config.yaml
router_score: "sigmoid"
balance_loss: 0.00151
num_key_value_heads: 1
norm: "rmsnorm"
norm_eps: 1e-06
qk_norm: false
init_std_qkv: 0.0269
init_std_down: 0.0
beta2: 0.98
lr_head: 0.013
decay_shape: "linear"
Below are experts of layer 3 (counted from 0) of a mixture-of-experts language model. Rows are named router (the router's row for the expert), gate (a neuron's input weights, with its number), up (a neuron's input weights, with its number) and show model dimensions 0-127. Each number is 500 + 50 x the weight over its row's rms, rounded and kept within 0 to 999. Numbers have three digits each.
After each expert's rows: "gets" lists some tokens that make up at least twice as much of what it gets as of all text. This comes from a sample of Wikipedia text that the model never trained on. Tokens count by the router's weight.

# expert 0
router:465480474524479570484420441531510503361534434482500481554474433445439449477524484572470475529480423596560453460446438569545397503461452490480452501586437528439477457487535461438443421526494432565534430471501447480474479573444498489561467481425546444538492434533494456514527514522390456439558439542458430606423435572558537452532452503474534485491517450534452430526433462428560532500431
gate0:456422433465476535589416542474470468535496516507401447612536538453522533548489487532456606533481501435516425570400390454415410590550556484502538486531416485505427534494465481520425562475488456556611460451447550444475568563507527471531493528561459441484491466497454509482524497581572482506369479399447523566477448470482504520565519456440518533507461462489428531507555552490526497520482
up0:476559506502507458423509540502608499551476447447552494512453539478439547611538533502514576417402594441531493492442542427477521397453508469457473572504451500584488472478490535533513423466578468488453536527421451495427553409537479521518515531455525513568443488605579470470497427562512467407488524530538411379507427474508420524513503453459523451487542547411446480570489545521488472561423
gate1:451383510574485551542463479502582407481474503548458512573600539537540552510504482568573542459430477548502396568448601424459512503515419531448399504471459488576467562504530518478534498524582517414427521485486510467553447405519503486532466480506499525483530431461465408508504551535453530613496429508497500472456482464510491563482446487527589508420469552459451525524506411557518619454584
up1:529513498548532460538509591558504479511490521559552452496541525640576493438542476516520494507539514535509409534507499433524492458481538494435515436387563415439508464495487520485487520374444486483436502456475566514514469585499549519520458518469497547469512485543508509420570567506592461534501517499440474441563514603640447564574492589476555502501427429477513574477589577443503427595559
gate2:433518493415536565491582542504449506440474609528494495474534414482549525479518434595474480576465482534570535490534537480516388473528580515526571564497416487476459458556421502499508461561470462404444544419496494515510395527489484553474657474462426483550492561507533410553512500575477465440483527454533486496543524523469468484520475485413503639434462501522602510489494449588430503504470
up2:464530555453412459574516511460488541470510514501487514466375509521510486496497602504464538563451501403634557474400554512492491466513419525520446563485441572478520528558479438484464494550491395439530390477475429517555472457501465394544467525457505499541521507535538497465559491556424403473520415483599518504478480543459522483443536455563437489491592444489478474594460380495474578445482
gets: ")", " was", " is", "\"", " =", " were"

# expert 5
router:584599590477526553498542472500542479449518434507547493436516521504574383487523466483442469584494481463523534505616590560496615539506485484484485449534613552540597512580611533487531582495444507483479548577540455472515508492509518476482601528587518483474578522416584499486554531495539419530527535536538551408497502462530564483519524580504492488532555525574511481476554511465472443554609
gate0:518460460500447469530459549460484506577468525414498501518513445583479560511506492517495642356417479369506499545467514448543544450500412629456434521428472432483466514465455439583476447433455480504476460469496420565482487512413454470583541475453559431575533466519466436428489484560480508478503482541527519538578448576432535464440486419476525518530533538509426513551396505522519519482497
up0:506445481454455499457430454415410473468497494477548496511502469579477552550528485542521597476435471396463516567577445501454546514485485527547580565440545491513511559508487446476545400423492469554595448636518516417499503380492539515399456503547529467513492540494495525435397557419515519526584569485555455590490452484460491444499560488489460410585505454523408547439486533528483497495532
gate1:499492443561508455514577439485457569483547514576441503560531418514483524479476481542532538495548487527495512596467498493428530494471460611545444513442442551528496549453484458449472454571577479496548520496442512490473488492514425504489351480397462365590438564511479425548486576489462494496527434471447431543412439575503417499415473383556503499490553481544446497513468412460567467561530
up1:543524511448472465536494435491595520457494447499526408487470502421549448580578518515454446490548543488445463468541476491490460494510573441455564462454533501531564555499465616448457518549479535492449569503470489444462424412543426517451447609483468467496462501537499517557550407605612461561499542538470433467487368506513478446427486447546526472485607494509547542492534630546520410515475
gate2:486358523508490524478528449550574486570510405475516498502510456556442497444506499437564445474406479498466448448427490531482569548544426576564458459468477501566539498527427560422466521425460505434576566470447530559497502377602551496545477516515512474491557579581471404557457546494530507439509473451567514528517586381496472425540490447483531502523602466462457539495497551513570532450542
up2:522477546516492510535562493486530487530428451508492516500533487592501504473599540505518468451481522476532407510426507565530494490464465518583414496493522622472499509488470500483565470543434401481561509507362447506460441481512434588554411569559487492405442514513495540537456598463441469530500590529542532442446426465569548513397502470442538428489490454596544455446482349474541551517487
gets: ",", "-", " in", " to", "d", "n"

# expert 10
router:559574535521540475508514471494550514529560391526462433501489517523440477549552422465401514489569545511438495536531536575545475477458525498557559494457583490513554564571561508503508605517447608538451502631415582492440491418509550547503491527544417587442456485461518530511471576478498526585480500537435434507561475447490513494531478568455533469548589511574590478456458555504438400541569
gate0:504472522538524400501499470552543624570549504463511541493526448451428478473545432463501512406525521582529521525437557524501466458402535482539450516552455446535502472449425434424453535636519496470578479501407578508475479546534473517559490407589427571441513383480504490478478446428442547472462559508493553534498549471534516591452419496516521565500531529559470564550489457558557517396501
up0:500437531482542502607569438489464535511425479484515494527419528513535506398448576449502492496473552521534438535403537479445532443534402502519556505463479616495477565481468429423621533540475479571538464508571463552536547409469440552525514511576521457415456427482483463554490447436460400545474414493524586516528525549584511489571566437491439468506527562456522454448543488415522456559520
gate1:483525510498502498393501460536483579478495462525523541630526465529535557520466483458480538517580558518562558533558536453498451546573576460582540562542471477455492463424502476483454499423475459492455497470480566490469403521483519397497585541525438522546452578457445448435450423535534522532496419530452507576473474444469363486522363427489500430490382548419482466420488547541529466512499
up1:484500413521547474500554488520470475468524509591506561483526398578596435477461468489490486468432503401511544465539532382461601503509596491488510440479506443561505572500451496530507609575490481462520461525544394439540529587542479540502568466485546460458544432515534543528477469472515448478515567439583522528576567480476482449413536480462387599461554425454506447481441546480533570584531
gate2:539557531473567558470473524563490364519541544450444513525566498475483566453488525506523498477372482619418557533487507490546456546478498473561447515510488497527468419491468433545471505475531487490436506495435566595507548391574595410470485529511611540568436564580518532535534478477559513489508501462495454481465553431460482549559474522354451455607505499536476459519452428489510486465415
up2:452478533421462363494560480449510586481461546594504460504482524514473437421535469537499491567573534497545438480469538526526489585479580468563523521492535588464566549476443488500546494512497556510538541527503484387432450567501550494499472490541447636509550535386497470602444480418443397565506510515494439510484528528539514402378444492461477548457492548481536525389512503550559498465484
gets: " the", "\n", " |", " of", " in", " a"

# expert 9
router:564443424494488579510458454511447459548567560519570586439479504475473453553395459563557507475419478588454517474541432512454491552481445524520576485486425492446468521494503560518433516404559493489513443490376414448447514520477517525543505481474536386444533476471432498580551537489622605522447455480451453511556595451482497583601527475438519527453507528554528508478507536466455547425474
gate0:552476465561501535497485413456488371516471526439421506484512407600497553452499617528522593408481510606477574519462487438564476485552546525511526547517502437476480492420499489464413423463503501441469550446447512507394482568491521462545482442500490451417470503479454527575513490411557563515389499416531526570543468476452517541541527551501453498468581541549520567493418523458415563465511
up0:487487452529501482512422433538454511478511512488474543513547517565485596590480467473470577403467420459466432528538455531526391579516592475485482499528513538452481440541456533430617523552525597506442547561497555455451478522485436601508504561558570450440522526558574448447420404463486538492481582572533478419508500422490545540516507410477538465518470392562567472493465475460519516409508
gate1:463445507567521419592535443540463504534460524544483507529489528482391514500392470473596489503487477547508507543459441467526437429398532497562595541458524604449483564443503537497469494580575531460513513467431524470490513510480445447494423494419441432490413487571486432513548440539392498507506409495470409512443526544533428530564429444403517493570492446533533550514481473489581490468390
up1:544541565491486494545562481498464514370487512571417428484489571555516500506516502521646438475495517550489510527460477479551457487525450451443526483421603584506539554531566512503552477605458547526575521528427508519566445507493414515490415582515488434493531448550532577539586487555441481590559565523503515499497481457538399528515566457445516422513534522584537510579558433501565575509436
gate2:555546525534420509516475435530442510480450492537506395507535477506515539500496521566512521598478430520453509440432518429496486437514553546542546510430461432481486544512495520391565552455478500519401416378512440553546489504438478550551495558560576436467491484497480515625582539442442553502454499437459561576444553406463491591532431469395553557432481564557516463470476529455522562490456
up2:486539531563481489563524581503505530527508465430543447514468478548502523618575536506421460593511493418493539591485514557435538515575402508503430522441482556547530535515496472475451470474522521498563503561470492483440509491476508464614393580494519513493597499558473489464543562560412453534563408445534400563458539535501480506475529470530440575442567526473558531613486513528566555610578
gets: "s", ".", "e", " (", "ing", "  "

# expert 1
router:459494468419495513466392503484374448553493499562419496477536411551486536551540460544403464420431510428445487549492456562522524531553493470458511426518525473490505463457498434537531493396520464608461404543479493553465533478470433508403517486583590474525431445510516559518465508505523499472461546482582459410528508491573571526532609518461501500567555534463485472513431427611466496437427
gate0:481486510485506475449512357441606474579533598478564477569473422477564624535513463540464486525420506432388519464462552519569549388561435533518521471410516489527520557558466533554480471515397518558547488507533475507503467434470478492496456463519494490470560490442452419481391581386459480467506507514449460462479381538460544412425487486550492475463532503497513532473445490469500546449503
up0:463527493598505399562532525561527561525422388480544424462526505527431460575463512466488504428500560449548501492518533497500483569468462621492433493483481490517538490530531539596438568476501605434441516484630465458516517564600506559486478460478465541527396542509484521529470492518426594484462467632580471516476476524550515479510477559484530502598489417531473468485438456579481540587472
gate1:447423528499464440531491529454429652489512515585485488498520571603423584498522499502449501494538543390641489482475523514515517398518500501479541491479478490437466544506458512517581479507556458578552473451550475420501423534530422599510447456496517406518496446498481498354611570526452475453557503468559473495488491521548520425502498485528597443497528481440477531436514468514555572517547
up1:548485474432512465471586468442573507511521552542549618478449541534487442598558425526459570584446501514447447418448491515409467419506459427482595451470530453486487626457543535441653507494433507442555481487454497497535502397523533517444569495467452502476534526509483481470548602497474470454478579503481518517514414483550494493420477479465555462459523455460479585468550503546531558501399
gate2:463524516543567482440451529569606497482567511459469454604536604468608519476471453493528531456553445465488475461475455509441479546546599523532524585453513482476436425519406494542464432479533567435462567413453562596509548517480482497519495456558511411542525452509433446549487503451580498477442561545454508536539503487446422533492443581473514498407482578383552593496488540540554479535451
up2:511536567451515539489475393524540574433506486514485475466426399493466456457483542564528503587457546531505549535498471471456670484520527398482475535546533526434497523521485425524459520518607450446561404516465512523432501504491498551479523509496497425676466482571521500504509479518516479426591423507449543509488464485486495523568550460476512557464537645450473509559542505423517405535535
gets: " |", "|", "=", "\n", "\n\n", " ("

# expert 3
router:477516506560444527477472509464554576528633517565520552428559493537499491525489456406422488559548603500522531488635614516513570508537581502505449474498494496582553507568450492505540424473557516468456505524474540530546536571472454405543579480507480575494428467517567467435485533500548530506437570534558574441505509475423562548561545450496453467506466463478385442448458605522507497515583
gate0:546447492534554551446570409400532530539515489391516448491531462524486565454497629497562546522506520465502557527497603569537475581604490607510474499542499471607531525488459461557498484452496509446511533529398447550508484546608584485594443461462542539454515506428461464509465522445495540456476426491567509557551525478436521490468541541440456450535538553460392475435411465517441513446504
up0:436569498507545445452471561449536512466485404543494506466544528554481613426415463452374491498523550521516396570507515509458576428463442550490496480442440566533443503559455486512471460485565500432556515558481527527596487443517532370457646434483469486580425446460490490486418482515481516498513559475473537532501542513530469502565542526458433536543479469595465538492589518536548483491607
gate1:492484499600493474501482630494507452445503521494558491553575433447561560509407464549496508481567483447399556555430492513448464497503565466574548462395514551552525533470436469451548437529453497505461544446438467538491549535461556462478482451472441480546496448592506514369518566464519579505481498492449517502544438436505445622502500417455565471497470526423485503428414464586458548411448
up1:659473521472492502532495559529505456521467652479521430529509449443490481565473503486434437470476473432476498538472500525521488393543566555565476523433528617525545496463627470492586456516518461456517476544510514534559492430551560508552447444471494393476482549491532553459506461481604488494441525529505529539581537596535575483493503393498545473544449425451469506422514404536469449460469
gate2:461519433527496504557527577477476561474477565566522546484479506546469481484534507473628472472451535571540513467538425510517413453563555504434527588487503522539528552511503460610481445530496413475497545428413481458474478583508442520555411537453590570541508480502524494438445633444500542443424451565526502487555472470521555472507462494458529575521569395442412417566479452488506385457525
up2:505521517452468622548490460369481530508533559403459610470505508577462511525438560474567496539417495477619538546526438511415524443554455407511418502459483540605533504528509491476434489518598441436534464427531502562481502439471483427626497527485549567456538549518522496518467447481534500409529396512470515553464445513458559505506520523463514569393580489498488509569472490458492525509505
gets: "-", "\n", " E", " Al", " U", " C"

# expert 6
router:515515540435471580531532588495425396485507455405489515477604524563506481502600562508536499474471523543549477446419609436537539505469464542477399508506458428559550509490540503493411532468621514526477522457554369540399514423522489452566494559566501532485550547395566473536520484536641567465496464452529486517483462499519515587454494542491484483569527451430504494492504459499468463468548
gate0:475492440524478509533465404435349450496534540400455547521556478550526492405562542527486569496456601463596559500450486468373541586605428551465475524438458470501473552463477439495538493513435461555585476497571544520439523600455476408594449485451457530560570509496445451480504502459478594510412463458501493471442507498471447502483535523532491558459463572523465519547538502537534541499528
up0:521510432463586502537421474510521543463448543488631565434530443557501515551533412444496527586552551484502561488491577623431508593521521588553447550466537558619497549437517469446455502447508516482522565503585411530531467546567543562516567482552475498605575558478533496476522492501561527461461493501437449469571534514474460535442512553500464536586564532454418573444446488493469491544502
gate1:495439547465492535434538529461450431505535491421467617648536490545527505501471450525541589463485463499583475486449493473494509540483534392533531573497544552516467480437458555529520542513485533483497522470549568448531502469418469429522568519512475495508433542515481590420614406604568637435512459391495554543453473540525504498489455419512487405480456554493476513446516520569445449476539
up1:451446483574512479506507523558536525483544492475425564471515482514458433605451500449444514542471547424462423592580505548422462453554476491468577425500530578561469561577568511530527470543491467525576565517543449474543529510466488526426500501367555452514495501514461548449511583549488439521468470543491389523437496619511451556507459471571523607508429470556445542548487605483526593509453
gate2:531514519596525448563560544597538540565496444448492560477501424525409495560511454428451477530485386472481522474537572461452606491469491465596552515450524497484499555489492450423532539463471574416573448512599511570489469503397562466532518502511530513538426556546440426571493566420513484524407477485560452425504486611496470456547505505510507583558571537460576497457449447538477499496437
up2:442504487445478565472506572480488539452439526500514485549588536450527499558557531454525426497494551460478519514427582468541475477621462557497502443484539469536576518474516432527431515463567437390549543521510489501468554433519480459489519542408524494546568549386474536485441520521620442473457581428639504488506451562603486492424459498534471444504422466416444522494491491476570402465568
gets: ",", " the", " and", ")", "s", " a"